Weights of a small mixture-of-experts language model, trained from scratch on English Wikipedia.
Size: 10 layers, width 256, 68M parameters.
Below are experts of layer 3 (counted from 0) of a mixture-of-experts language model. Rows are named router (the router's row for the expert), gate (a neuron's input weights, with its number), up (a neuron's input weights, with its number) and show model dimensions 0-127. Each number is 128 + 24 x the weight over its row's rms, rounded and kept within 0 to 255. Numbers have three digits each.
Before each expert's rows: "gets" lists some tokens that make up at least twice as much of what it gets as of all text. This comes from a sample of Wikipedia text that the model never trained on. Tokens count by the router's weight.

# expert 27
gets: " | ", " (", "| ", ", ", " ", " in "
router:127138161119145183118159172121177160138122116145140141121103152134135148163154141101159159167159120141121149146174145131147144144156099152152092136116107135148173154192135078091128154136097153125118111096172151137123133164118156158155143122110137121148114179130129103120162141144128147129131117159111148121106121168127144115133128150171076113103171083126125137142083102124137135134102
gate3:153143186148122146135108170130146122165137109131145163148118148146120132132122144126160116164125139167095139063119100113179112114102123154172107078096113141125166124141120139134172133131122115129144110098097117108073106148168119098136158141145148140155108174140132119134137099144118153120193137105118122114102194126152141153144101145092111116079124126131148100135113083074119106092151
up3:107145168122085136125132131152178106174108084123098150142116135116139141152113138100171133143092078123115093139122143081099131113134093182113061103185105176103125131149130112111132148145112126104100123137151146123119132161117138107118107102106090139173125089158140123078116108119125167135138154117172157106115103132118170100127090114138113094141139105150121150165126126087121101141118
gate4:159150131090125201141091116189124148109134140143137158112146153133136169157141168112143140112119167128119117150077111096164082118135139134138125122147143173128105154147120143134142107125103117138130136110181145156081136132132105146109121128159074153131130106133093106136098189115161154143142195148078110139118112135143129137117113126071133120139075116114140124076111140122127131121138
up4:160113084129137106138102109092093134109125131116150126130156161123114107126111143124127171160138140159093163163129124115109114125093143139118114133115133157094168153144135135189133125110126172178146169153126095102105112137077157146159104146149071119120137121155090175147153116139145088107133108163131105141151143158126130151132082140098165121159103138129125135113132157117130172174159

# expert 8
gets: ".", "|", "–", " | ", " (", "; "
router:112127153131105125142128135117169109123124088162163148116120124149144127114146150085174131182116123134103137125154148084145110121147090135135122083126070104111124175110115077137148096139149162130123136110105110103195134166098159138151131131081193113122124139107164138132149147156116149135139102139154112130121155141105133113114123130132128111069167128135118089132143116111170143110127
gate0:119174158111102112106138116126147140135147060143122136152108107141131127124131117143162140095158151140107150120151196130112084104117120113117138093113138103123168135124134096131114099088111109150159156117182092164118133129142134160143119093107135087132141147122114138112134130182129126142088115100168122102146113164127141116145179144159131144078142143144144129145156111117144120128125
up0:171122150118087174098130139135176138104119090134139135137112091117115146168140181135167183109131181151119111141121121122170114130124102134088167051163118170136137105134160161114115134124114121144112109134125168134184152144105088104166130152113134143136152148145159126135116123147121124108141118074066142122086139140145139138103083138135133134134121116114113116127140087132132155136144
gate1:130154141113122119109123079117142172101125126151145137120116150150133130150174131116125131172136122154175082121157135140079133132098147125106126126065167139143089144150115148119116127128133113140127083160147145130127105111152145137140103148133111099133120191124146132099153167121131134159091113138108105107111101101134155121112148130110156127175137121162106112166130146149130133122163
up1:129138114111100106137101130116096095165134101146150135094091106117159105098112133136120133098106142125122127139164111122145097164168122135131100126139129161113149150124115100099144119126116136145170116127107118164194125132087147171145148123157136114119138077129095123111142089131113140107153145138127155145153114129118097153183120106167134149113115078123144174112138113119113179124147

# expert 23
gets: "1", "2", "–", "015", "016", "013"
router:135124158129099121117128129117153124145113125174160131084096134143130101115141152098159140195098138122115133141153142104168122123135125124131173103143102110117120120109117111119149081155121142090123124085143124093176150170089151113139113144091193117150112146102138129122135137137110147137143122123152119099127154133098128082100139130142127115073147130121143077131127119126141135125109
gate3:183118118082132129122131142162128141123138134133127130100119138119131134125103169128153138137105138096085097126119137124158121133132120136146139097126142167147153121145131128116175158180099117144131111121088123136153135145088142145105116120117130136105146099129127161172087151110153097178125100137130162117121134121167131131110144175120093125100112132178055128126175128075120053131130
up3:110135130131110118115091109099149143126113118135151111090126125109127130096140148112115152125143162097117103129114139124127101080101131126145145088135146122130184118122126137079132112181139150157111135139122168140143093137137149131129113137120133123171114107096129136071120148139139132125075120175147119091108116188163167136130187133128120140156110079143086137106119095095128163085090
gate4:087138104125121118119114145109204137126137131142125146135081136148135143138095148124175169149157131142112130131158109132158113110106188145121143132130099114177090116146120097168178134125114112153121152096124118148165142161080158112102106168115131121146132179149146119183108164119084112177157154153137115083130165109133086110133129116154125137083121175182060099130132135125139120123139
up4:092121113149137112111135134087147143132150119114110126133093143144130132147142137137143146124143143152152147150160151130158112127112169146102163126113129117192108112159131092126178124170124092152158135105122139155140131145080161116106100169127139131131153210172168101191127142124118130154111139172115112106107171092141066129135134112137106135111105160191051085155130126143123120127121

# expert 0
gets: "1", "2", " (", " T", " in ", " S"
router:125129140122101133165139129129185119133131079166146157100117125150130129127150140086170139184112127131104130142150149085155115130138083135122115101130081112116112174105115093118151105137143148124113123121118110099180140163086164136156118132086193110125134150115156128130149143160106146129144107151146119123133151134116135110105124147133125093083146126138130097125138108107170138101128
gate0:141167145097081193189102158119137178174156098178152209105127124195169183146111170081125180132117130129131133120171129151144095112130144079167139134127121107119131123132124143119136112143106155150160115127135112147124146158110140154138140143085094143144112145131129116094098109160134143143135131130135103098137121125150146122120121143146110128116121097120165121111124140112132141130113
up0:124123106149101123125106137144158113139103087101104118110116122154121155097144131133122129119166100151133162157174140094137103147156153161113129156156169145130173114148150110114114109153164140083123136103156090146100158119107118116105144125136137102151112096154108139114153107125156126129135086151140136191115114178150166135142129146093114145156143159151158164107117090133090101133151
gate1:114121172147128106129102138127146111108130173125145135096117137136120175143132153110138158164147117103119121097107161126152122120108177144112167129095149153082109146160138141146176107124157138121132127157093138143157158118117087106164146094132138112090146099121118114136141082169146180142173125130095149118112134128121124152086132123109106123139125112128121075105137105143157131095116
up1:146114162145050128104127123125149111129098102116130121145133105117136132098135145118106166128107124146123157133126135152176137142149120104117184144112077119142144122157131103137153127127145145172166121113116135109111146112121122121164131135125137134157080089127080134069131058140122115174054100131143162092130120116101105074147135118096154152145142129103142136117138149137135092120160

# expert 25
gets: " and", " The", "'s", " the", " a", ", the"
router:136126168123089143163113152128159152162120093150137145082110119150146144166191145108151158163126142129086140128171149105152144107128123102138143111122103094089099185135103130108185103160114128130151117118143077117133123122074108106135118136105161111122119141088167158111117157162172119155193112131141116108143167114136122113122171138157104140102127146144128131124101106114117107125099
gate3:125135137128146140092175115112113117110139112141130121136123111110151184152133130138163150117104172118129098134122129143156121133114145113099131158135148141173147119112119150072106122133152112143117137177137118159087126117133128154110127106149114133073152115152102148160079126145159096116093110119125123147131120121120100123093117094168141145140130102234124106115079118122114133128126
up3:137137142125135136155131094134133134121125097149125148131086115102157165140115152099111181172147105153126101134108143134154139114119121131112132188088149150161117145157142133129124136089118103130105097197146103082100121095111123141100128148167114144108140091157105142139085097119134090111124121105118124092094101134148147106111136080160142109153127111200158134050086121140108132128121
gate4:170151173114121130157148135101169144159137147147128136141108115134144193114110128103116170108112115171161117166130121136107127131115118110097114103119156137129111121140148095097114168113090106123090109152178091097059156128132148143129100119092147123137134138112123141169135112124166108160127120084116131089134152100151167091138140077107085160147114121139120145136119112124129145116143
up4:118142095127097128110090155135114138105157133130111155109145155158130100140154167105169129133146140105105135102101100094134143152112135143167111140119061170115146163122093183161131084127149114158158122087081175153138093115134101090108141132170110074111121112120103108115104071128145150120140149186123138139140113165140064174143113151175178140141144117123164109131121133121144156123117

# expert 5
gets: ",", "| ", "0", " in", " R", "'s"
router:125139147135091132145133128139182119130130091157154152109124130141131112111144153089173149179113133140105129130159148084140118130150091132128124090126072112110130173111115090121142123120143151130119133106122108096178129165094163131160128140102178120133119138109152121118147137172112148134142110143167114137120168127127142109109127128139123109068150127139132085111133115120182146107127
gate0:124160154082097198133086189112150168177168128157153167149107136174134131163123184096117179121066139098134123110134106142164077103105121106120171115128102081110165130133113139136138146146129131124163139116132145126111147124120117127081143147109154139115127139097138153119107127148140155109119136139141160126165100128164180152135118168151123108096137079159139114121137133170136102106092
up0:147122112131127141142097149148162125130169123150143132102124142127076123152129116119118136148144124132139093134136125093123126116079119086122109157137129099175117170112157081151110137142102108119122088146146122131178120133122106146123171134128145160143098123150140155137152128120151115101143140089145101136137166142122145135136121125087121101086131111141135114117096088116195095166142
gate1:122176122080124158141083144124132182137135105184142158107110133141148174159126168109131201144128078161127137108122120139121140077122127132115139133135123126073152104120094135109138133159112188136132100126084128095178131161092166154134132154125133133110157131116156122135091137126127179183094128143138148128167119148123160113130146124146096106118155142152125098123138154133104133139104
up1:150100113186138079159078108151114086105167142098120114111126165120118129135126122127101104104114145169108117123087121134125136094088150106168152148165080140167101152123143121094096179183140101108120113122156081125135159121138132108161147136099147158131115179120132134111108155131154112120162121148164101085089148123099133132118113132093104121120121128157150157136135144097126122094121

# expert 9
gets: "ing", "ed", "ic", "al", " new", "ate"
router:195116152130073128113100158136138155148120092173164152101103111171150138162159148095123152124088118123142116114144132144169133069121160121139135129112155105103109160121104131110196138119100110117200105116131114092156187155116125132110162149104157155154137146104130151137138115112114122131105108127112153136149149135147123148101138132109123062141138129134128089133172133143124092123115
gate0:112147137146128160080138107146126139173121162131103125100168111142111139105133125146128153147134120103182144118131114124127112096144105163148115128116149151082153101140153152141172131146118146139103100114168128110118124112096135193109114149084117116131156119082125117138112095171119122127128161113117165165144137137103178120124100098084092153168130143130106116134152159137069127117120
up0:095101122124139096118141136130113155106138108139131147090155119132106132123110129128137157145088123163112138145147106162133131148108143120112158127152123085134138168152107137109169171141110099113123161168101103139126112131185127121088144119127128128111135106112125124101114148100084135107122183130090165147124116154145154132148094141118130132140128099169155141123125126143131140130151
gate1:132148150117131115129144109073102098149142090124138150126177124151147105153121130126127123157095113132134106103156123082129174147151104161161103111123121133077146082116101143111084102158114118123144105144059155071115129103095150179154109132139170164121164109103151125143063120140052101073106113130116098138133147124132123097097111166120121114161113157097097147154133152111137104154164
up1:169118080116129087139140162115146121138108100132166154106160136139099152145129147125126137128074118122171091138130139135154130085130093095170114120096094119131132096117087123176124131132130106161182118166126167088116143112130166157172108126123145172110137129096103154126099110109144122138085085119108137153160179108125131113142110119134094113144126164110142133139161144106100097144130

# expert 18
gets: "6", "10", "5", "3", "7", "20"
router:150143129123100152153131132106182149130129089165151130113131090165150103121137150081162161157121122153116099128184142073130129123131136149138146106154093103115142154121138119134140094149144149116165124125093120097156122145110162099135124155085160126152111140121163117156174127163126152139151138124140166126129115130124162152141164103105101119106116107137134079105109139093164141100111
gate0:133128168129129117127143119146145131126137124155144138136102189115136142132122167125118169099078115148094125126110100131154146113071115125170094107114165132091114155172156161162108133151131120152101093139085140125125095116147127126093146136134103122147109111111093139133113105149144122101144146173121126145152111143186123154127128137128143109134107131122144122124151149102143135123143
up0:122116115158146123162124147120115103145163103114125129128139112124135143180108106130169132133162156173152125144124121140137142162125132164128131099113057110110102140088077167109157109123107128148138116088112144107133138095089128136130134162163130123085114139093118140117110119149082089125126109133130105109138150085121120124148101109128097110128100068115122130147066119143120156110141
gate1:126140135151123156124140186163176115118133120108100141119167132145109153125144131131146150090122062158126143115104047144097149142122168104125134156084202137178148139159125162156131140096123130148143096117145124128111120123098129129122122130133084129122153120112109133135111126143113173114122103167137119160159100125168120115128119110127093131157116195115159115117140118127148106150128
up1:152101153132117116090131142093126152118107131123155130151087126142152133139097152131096115123160136139100123137108158142140116117170132099163161144147087131112126100141116115177164134169146128124115125150157136165155116167144125122141107121116094174161149125162111115121095157106109121168113169104117197141147091122137171104141178128087126113138140106052111122119164104102136143126126

# expert 10
gets: " |", ",", ":", ";", "|", " and"
router:095141172108090130158136120141185127144138105165148138125135112165129105130165146093160141148133096117114104133146149098134117119138088148176126079135074126101093164101110070115145105142136139142130097128119126122168149132085155138138155151093182129138115157111162143121155153155093149134151091132157150112106151128122148118112154124111117088066124146131153077137145094119176130125110
gate0:169144144139099131112100127108160121086133114136151136116125077138114116146121158115121161114085101130094105076101156134126119104150102120129121125132125153099083170179168132120132155177155098103142100138110159109125116136121080137085147116123163135142151109141156125127118138128111129134121123116083113129116126147145116100152122178135112124163165128162150094122158102100114159121078
up0:162138166132148148129152116148147127110159127138102154114119112131115126161114123123162144111108087140125098144164114094124109151112131119097132163112134117155114140125081126116148146094092118109103121177087139135141092116075131134110100195132104109090068124135129127120130083125124145140156134130152104120118147125126092123110145109161144125118096136120149172185134082117095090158151
gate1:110120126136117107144121123130130132110150117120165150134140153160159154110126132133113128125134139106119112083156118155139093104135125081148163096088098137144087099131115139143165140154109142136124164115125138126121171134140149118085158105128102171105157123149143151128073122145146143149131127182130167097126120115148162154124113126100178088116142125122136137117118166144132090109110
up1:131127062157156116146126124186159147136133115106106128158146119115145153112118117134115158116131140115157127127134149092143116102179120155132184132136125170147124132193128109169151123172086135107092154131144156073139083127130121147112124108134108176108134106159136143083127119127107132136118098147083163111127092137137133153108104176148124140127181121086140139114132156140165105118127

# expert 14
gets: "\n", "\n\n", ".", "===", "==", "="
router:124125162124102149155120125122149109152132122144130178107130103175159141109174152100151166101115123142140121096136120122129091118129099129118137124168103132130119161128124150096089144148116152128139116121131140140159137124132185157129108146061140158160135142054126111124155169112106155110121116149144111112150114143140159080138126123128086117107164138146117093106139141155149153105092
gate3:148124128142099149120147136131124130160163184139145099126140092128147130157151171102109141140155134174131070093130132099127114082135169112149147135146148177124122152121134143109122161117155126202161137133150135144083158132132082144171129121157111078112106114092103111122098110100163136153121120148105099098159103144184164126111110118141136148153095084087158106158120137158142110107132
up3:122154112108171113173141134097142123086119105117127154133130131129134115129094108131139105119116125127110149138139135146128126153155130159117118126072119099122130100108119122135106095103062156044106146109106120113154090124103162110112146123114136171121149144116158099163168138149117119112130148123119154153113151109092107105142119144111131113100143149211112171098150127099129125153119
gate4:114139088118092127154126128117125136126181127155132156125121108123121184134145158105125164160153144112151107169119112124135153165134111114117096147151149142168094123166119115144129155161197098172121162112140141126167092174144127132101129092121114164090090123142156146115111122133146159108102146108192141159129133093172113135131141132147116088166090088132117104136096117071113164166090
up4:137143161128142101105096131180143120144115116132136115134100142140173119135119138124128152054130149117113150115112137106135133123109118121136126136117137125068143121089113140097108094149099112097104122142135149145088143129108127114184147131113128110130125151090096138139140162096132114130122131169096123104129113200106148129116144142082111141108148111147135153100183136160138089090130

# expert 17
gets: "s", "es", "ers", "er", "ly", "ation"
router:114199143134088120144173115117141214113152124153142166104144137140164129149137173094142151142119136130091176110145091079176121110177124152166139103128115090103124106136120125091177129139124142123136124140085138132154146121087136107108148135106192153144141135065182128136127100145079098119129127135147119133122117162125134122144143155167115129113129085143129093127132120133129140083146
gate3:122139164140121132181099132122131132128114103132131131099115157156100111110126143115125115082120131144141129083132095178134141120144169078076156113117105145105149145103107135135102082133113134157110136144161106155159147137125150172105126146155132122139134136141100155089161146121121125138135098167098140091118154114133143117105138101119118071095132164137135130159132095098159085121144
up3:176129117108120117123107093118136163113154095139127134157135098160160165143117147102108140122133153093154157135134123125093118142105110158154123152168136119145143131069130122123101143153166119146167127119111124125120138131115125133130107111127084115145150132127174179121109147111132140124122087111140185159078126116099098135130079147103158129143121121124071133130107184135108121140112
gate4:143116145123120166095155112131139138160177115171145148115129132151145122160140142107127156108166142154110114111148107147142140122069136137157131131137120106146118161106114156121118144140065117165180123147121118167095148140153125122120175130119047143157122163105138152118143127143160118147145152141149129131131142127162148160123144160140108087121095135167148136119125169112144138131110
up4:147126132131123130130159105097126114125109127141113118175114167121125125098134124110103139088182097101123140124143118107137109142100131133139119107121128066110149117091137138117166115121116110198160134157095091121110122129131114106165136125134121101186138145077113156141148113136131109147158118109129126166110133136099111152125140136115116115099097123125116165117107123135146120086138

# expert 26
gets: " of", " in", " to", " for", " of the", " by"
router:117117152140098186156153140113165130134148100154148142110090109193146158166142176110189159138144150122086111141145137129119113126112180089176155107116123123141122170104136153134205102152111130121156090114109102147150095159088098121116160115119147114125150114090145147114121151160103165120137138105178130120122143126123125096107134161168095092127098135137137143110125134136142152082083
gate3:102116145133118134088126121138154115082154117151150128117130139151176136177140142115162146126126112117178189108101116143125129092115155127110116072100150127133097136183106129114152138134140064147121073140111111141105138153138124140155154111159130136114150104151114060105089105108122110148147164124144128135073139134166073106122104103110100101170116157130142130153151142114115123158188
up3:103120108112155142113119137164150113133142147115119127134151104148138114151114102132128137155159128117173156150133107100122183144072153115115186122125185145115130103118062132109157106145128106078114143102132148154127122123133109093102146124153088093126170143104116123133131049143134139147137130129114177134113129121133113131124135095123111146102163113140130140149119125122078096126173
gate4:147132155111111144124158129105106145144142149124102118164150127125106153089149111116131140133115178154148146084123146170155093175115142114142175142152118144109134125120148138159145183147110124142131077118120135120120105114148144107164142128081144132121100156110133111154121161131118165086125106138116120114153126101102113110146121129151166149143116144127110097111148133162166148170145
up4:156119143128097096160127148141153117064111118146151131120156148139122139134099139134131135120127072116132135146135111097135174103150145138100097148089091125138079084141162138109154116104127131091164169146137133147100090161112145123129140134141119115104136120159117142141133116120130106109099135098116117127100148122112135144195129101074135110088118121152121143150110091133121111108110

# expert 21
gets: "i", "o", "a", "an", "y", "in"
router:155208114086136147189103104127181170125167122153158148101160101169121150187114153071150184123104153124082106093166157105148086117119125073110159126083108133133168137136108147108126115114104131136146107155111078141125127147155121140123129169113111164137136142082153106138123116125136142131136112140150111116142127142154129109087159127152140127062149072160162123144140158121165155116156
gate3:139112154144127137097101126116124144132186104147127131154131127121118110153132117155112147123102074148104144104128078110165156120128149121108105119161151090153119131177164110066169166118086128102145160143117112163154098128124083106096143120114154167163110165104139144157129099168103102136148135130134114135120113122142142147116139156141118147114106118166178084090153161182142139111111
up3:134074130128114147129118132129135136129159107130161123148126136122102171157147135144122104127107109173173137121153131127158115152145121141125084142141143111167142166161151128080115182112071136138104151113125133126128145146148100125076130134144116111121101167181077148137108121164089136151151149112138127084121170154170158166109092135151122114151081154152162125143162187130129144138129
gate4:122125118099128144148158173151100124152152132136154145137119125113139119123121123124098093128108109093151130099076112086092131146143124145167153116155133133126140124138109162125145097135117152140173150137158151112124112124128104095129111118144147094101128090157108112104070138141100150124124165105141177140122128098144131167185095158092122130116113111180129146139121152136140132130119
up4:165181123142117160116148130140151121147132133139117136130120121140113163160133143103122130112161087123136137131108142134108132130081125129111114086142131151142096152146201108180159128137099146149089128143135091107125083141141144093139089116144144125139155099136095165114104172131137189155150147181144161094105094127122145107089138088122132123120113132101117130085148121100144173123126

# expert 7
gets: ")", "\"", " |  |", "),", ") |", " |"
router:138137147101123133146137121115173123155138097165147145109119119143128131109142159082161140188103131140110143146150139086134113132144110121132136100125065102105132152121126089140164111156150147122106122116109096102181143158094137140145116137069186118102133144111142112125137133147112156127163093126162112139120158133108145106104127136128118117067156107165119089133145107126163167113131
gate0:112128113114093109131141126119129176176158122146143141117110135127152116127129147105116110137089136121092137164158120105129131123122166124135098142152131115130141129158080140092190152159106105144121132098116109115116140136110144125096137145109134116133123185152117143166124081110093161100185110104135126097119140130130123123096122138130113130140128123117135088119116115172091094095104
up0:101128141113174168137147121118123091098134109132121136121121142131085103117135124135135131096157107126128125106125125164116126135133107128135175144113079156105151099101167124122073112119155097084164141160121125112151127133100110134156117106120118117133149143112139099098131150142157104122121129134152138135121125096148123132172163135112115135096130134150111134154144138069157130141097
gate1:189111138119144128139111112116110124114144127127131149107113166138134164126127148137164117109160116130136106139132099165152160168118120117182135151129115138180128142119108183133141178171072164093123140168139128155129169134116156180139176120149124110133116154089090147145147168120125132102116162149087143141119127097135170126129145154121112158154114136127113158124116134129096092090099
up1:076114119108102170086167160100150123120125130137118116166144146127124122137116124149142136129067161135114093114138125111064097129117145104147136144131138115100164162125148095140146115117137148121136138099144096124140157126150097136170122134122175119123113145146124128108132123132131121105127105142183121106104139161143108139099126108143150135117112115122108074165156121129095169119130

# expert 28
gets: ".", "\n\n", ")", " |", " |  |", ") |"
router:118124176118108155150117102128156112147129109145120153113110131166153128110157121086172148142110112127121131114159133106131108117112127134113183086158100127095123144132124133114143108194136129095118108125101135110197154153124164156125110156080172155143128106078146122141121120137083155115175100144135151125155142131115158120115145123124095133086151117143129098106160134157129130093116
gate0:142146121109125150133146141112124131143128131136129145121125152148146125147090120138152147087180134092114084152115155123126155142134156098142108171121184120130187138099110091139116152107104103141104120119166083108120153182138129123128137124140112094128142125124124143165086115110142087133151177121094093128121126165120152140123134149132105158126116109119106108128120145102165101149159
up0:141133089109149124138128137145103132125119141139130123158122136105144158117104118107144116131092130119124098137144150167129115113090153149131130138148129141188129135112114103157147163146116115099122121165117130116074142121135149094125130185136093173122144147172109110150138130130115107148117148121112173043115135136114148126137184121094169129158109177130118155136161123143112130163147
gate1:147117081109143138124158141137139141128153143167175123106136105131127120157104116109087135105182217132113138094152163119148143108098131126130108109083157129130087131102130097097108174146083183144099096180171107157134149117118125119124146130192113119130117123143159162133105151108168118187101121117127133148106123097132148108080164158130062153145139159124123089154139124100130089179140
up1:126123063115135125114127126174116133110142135121152109161123143127098107118114137113117074106128123131077141130124152093122122135088094161149106129117114156108143129141123147098115133146133084173108146173147143120131072126161120082140114147135125090117135125129098167132159112103129103105090130117166101108118091138142169154109138164116101154187127144117123139119145139116125158163143

# expert 12
gets: "1", "2", "0", "3", "4", "5"
router:150169135083085146129115115099141145116141105207166157103078092132180142165132177009149142158142151124140125151123124095132096125133102127115135092126108130106125164105103109137145096156136122145151121117110093103145150170113184145142119149129147107150122141100171129113134117133082142142149140114116096133129106145113130140132130134128105093133145117144111097121125137109167148121127
gate3:147133195110133150166115148147125148144127156115102156089127138145147139178134182151107148161117069144134107106148132169112134128156158082131142186135110132104137120128134127107168125147094127143132134137148111139119116136091150159110134068123083139109139185135106108146141159111151084125103097125129117106118120139171181105120149140088128103128107123145137153098122129092088118165112
up3:121123052138128124114139134170126109130141111142157118140158141141060130109110087112163111086118145112082133128107143106144109105117118135132096058092174141151072157127113166127117149099144124132118100151129210140123103173143068101128128163093135149103121119134110117112133145142143161125139140181150127116153120104136122153120102140125153134141125141125140131117163139143133167097139
gate4:087139186113095135108124125125147133103131130175157141149139110157142129112113101118100112094136150068162133137137129109140111114159144094099143086107153073086119117148098139087155120100147129149127128134118097154147145128133118130092112160112133146154127140096146148144095113132084119144091150120121085175137150117138114155154147123108144142135135084123121109116118138178128146093129
up4:172180128094159152158096143102122144144150128142112147122064125110152159163167165103129164122110141156136116120094110150115161120087118114122148167142162151161140148161126138138108104117090150091121130131150146095114109096142125119147132149136155119126127109150126121135101136109154138115156122116121137122107089098122095101080086139107137134122123155111147147108108146124111141137153

# expert 30
gets: "\n", "-", " that", " He", " it", " he"
router:120139182116105142130147136096180133132139091155170184101148114139155168131182139112159167115141109146125079138116138106112105129134127121126112115127091131127131177108115130119119117115098165132136142115120110126175105164086139152167155109079150129157115127103152157121111129174156158098135102137125115118121149129129142093147165093132144144109154107145134128135145128119164162068105
gate0:144154161126121134098132135108118118134172089146170144093157102147109157128121173125124140086158140119169154147122157108109136119136127156118145154144136168167098148103087131134132085157167145120108150161148130123128097104165117115176161135121122140165155123160139139145132178167155131141103129106119094177118137105129136108090157114136117115147090119087114106167110112102146140118112
up0:161112156116151116139096139074123117132149100124107123149140181129116116111158129126159094125152108119169137115133105103127104149109148104149131148123134149105158143122159132093141149132102162122100138125164093148147143113055116115077089125099137149135126169137130130141113128120142134089138118135107114147107137132063144102141100123140083176104174154126108122158157097171154161129078
gate1:108120166142120108124116168106140125139141157138107108126123123132142127123138122118099099122152150092133152139135134078125095129147136153106136131136093131109139054094127127100149120142126122102137150113125176139158115137114123090136146121109096078131148115118125087118132126133103184092130148144112171131110121145106113128132110129103126211116102129077111095156168146134147146123135
up1:159131126127146110140118119174123140052104163118130108096113157135141125122109118117146117127156138159104121126128083150160139105177120095153119101147125114136114168088099108156146141156154113115143134083146130149110124159143101167129111143160100165097094137122087118134154155101101114125148133152130150129174117121126150139127116146141157110143163125108122126088128157107096113172122

# expert 20
gets: " | ", "–", " ", ".", "; ", "-"
router:140130171123118137160125179138176133142130127159143155098082149145141130163142166050170150177129109119117130107183135120156087142129107154143120092110080123133125142152119074118167094139113130124104130100141129142169113121121156150137151097098137109133120133101150127097149147137149145122149076156112139128118156175125137110080127168152102089122153073157104089133126081122126139123137
gate3:150158117110117114150135157106068148078137122144124141127150118152167131128136135130122148107082121131126153144105132132102164100123200117106122129148147109075132094115122133161118130115156132146141170161120130116126140127098147125097103188140113114108151098154111168146094127118114104156120109115127148128155100101119072137148166098116155135143117166115142096094125172113083113122166
up3:113114170105142136130135171150129132143133131121163152087097147141125132097134126171151132123127115141162123142138133140163100120072129104111064081109116140107110137118103094121104078134140130116142121141165131148121128173150145187136095126130121108115084115111113159092111169108119110093118107129156078132150128140094122137127110142100111078176144097103122137159131153094111126167156
gate4:117127153117090104143140122133094129118136128143131137138105057132167123099079164134130130110119127109116143110112087110095107138120153111094117124126115079109131143112140138168114116148104139151140132162140107069116107105119077106135149131080167147112172111100132148124117116112119084124186143124131088183121122087081112159140130131131092146144133150157141102097125118152129175172125
up4:164138052092137115176118132138112142111139127126117122147112122124109115117107116111115127124096111101101158127141144131147101114138145139093169128132128118122111111181126099138165101130161088102128143134123136129166119123101156100136115124174102134159107143137133128118105140086140150157120145162124183121126105133132126133128128098103191094141122122140121114115178126132101087166150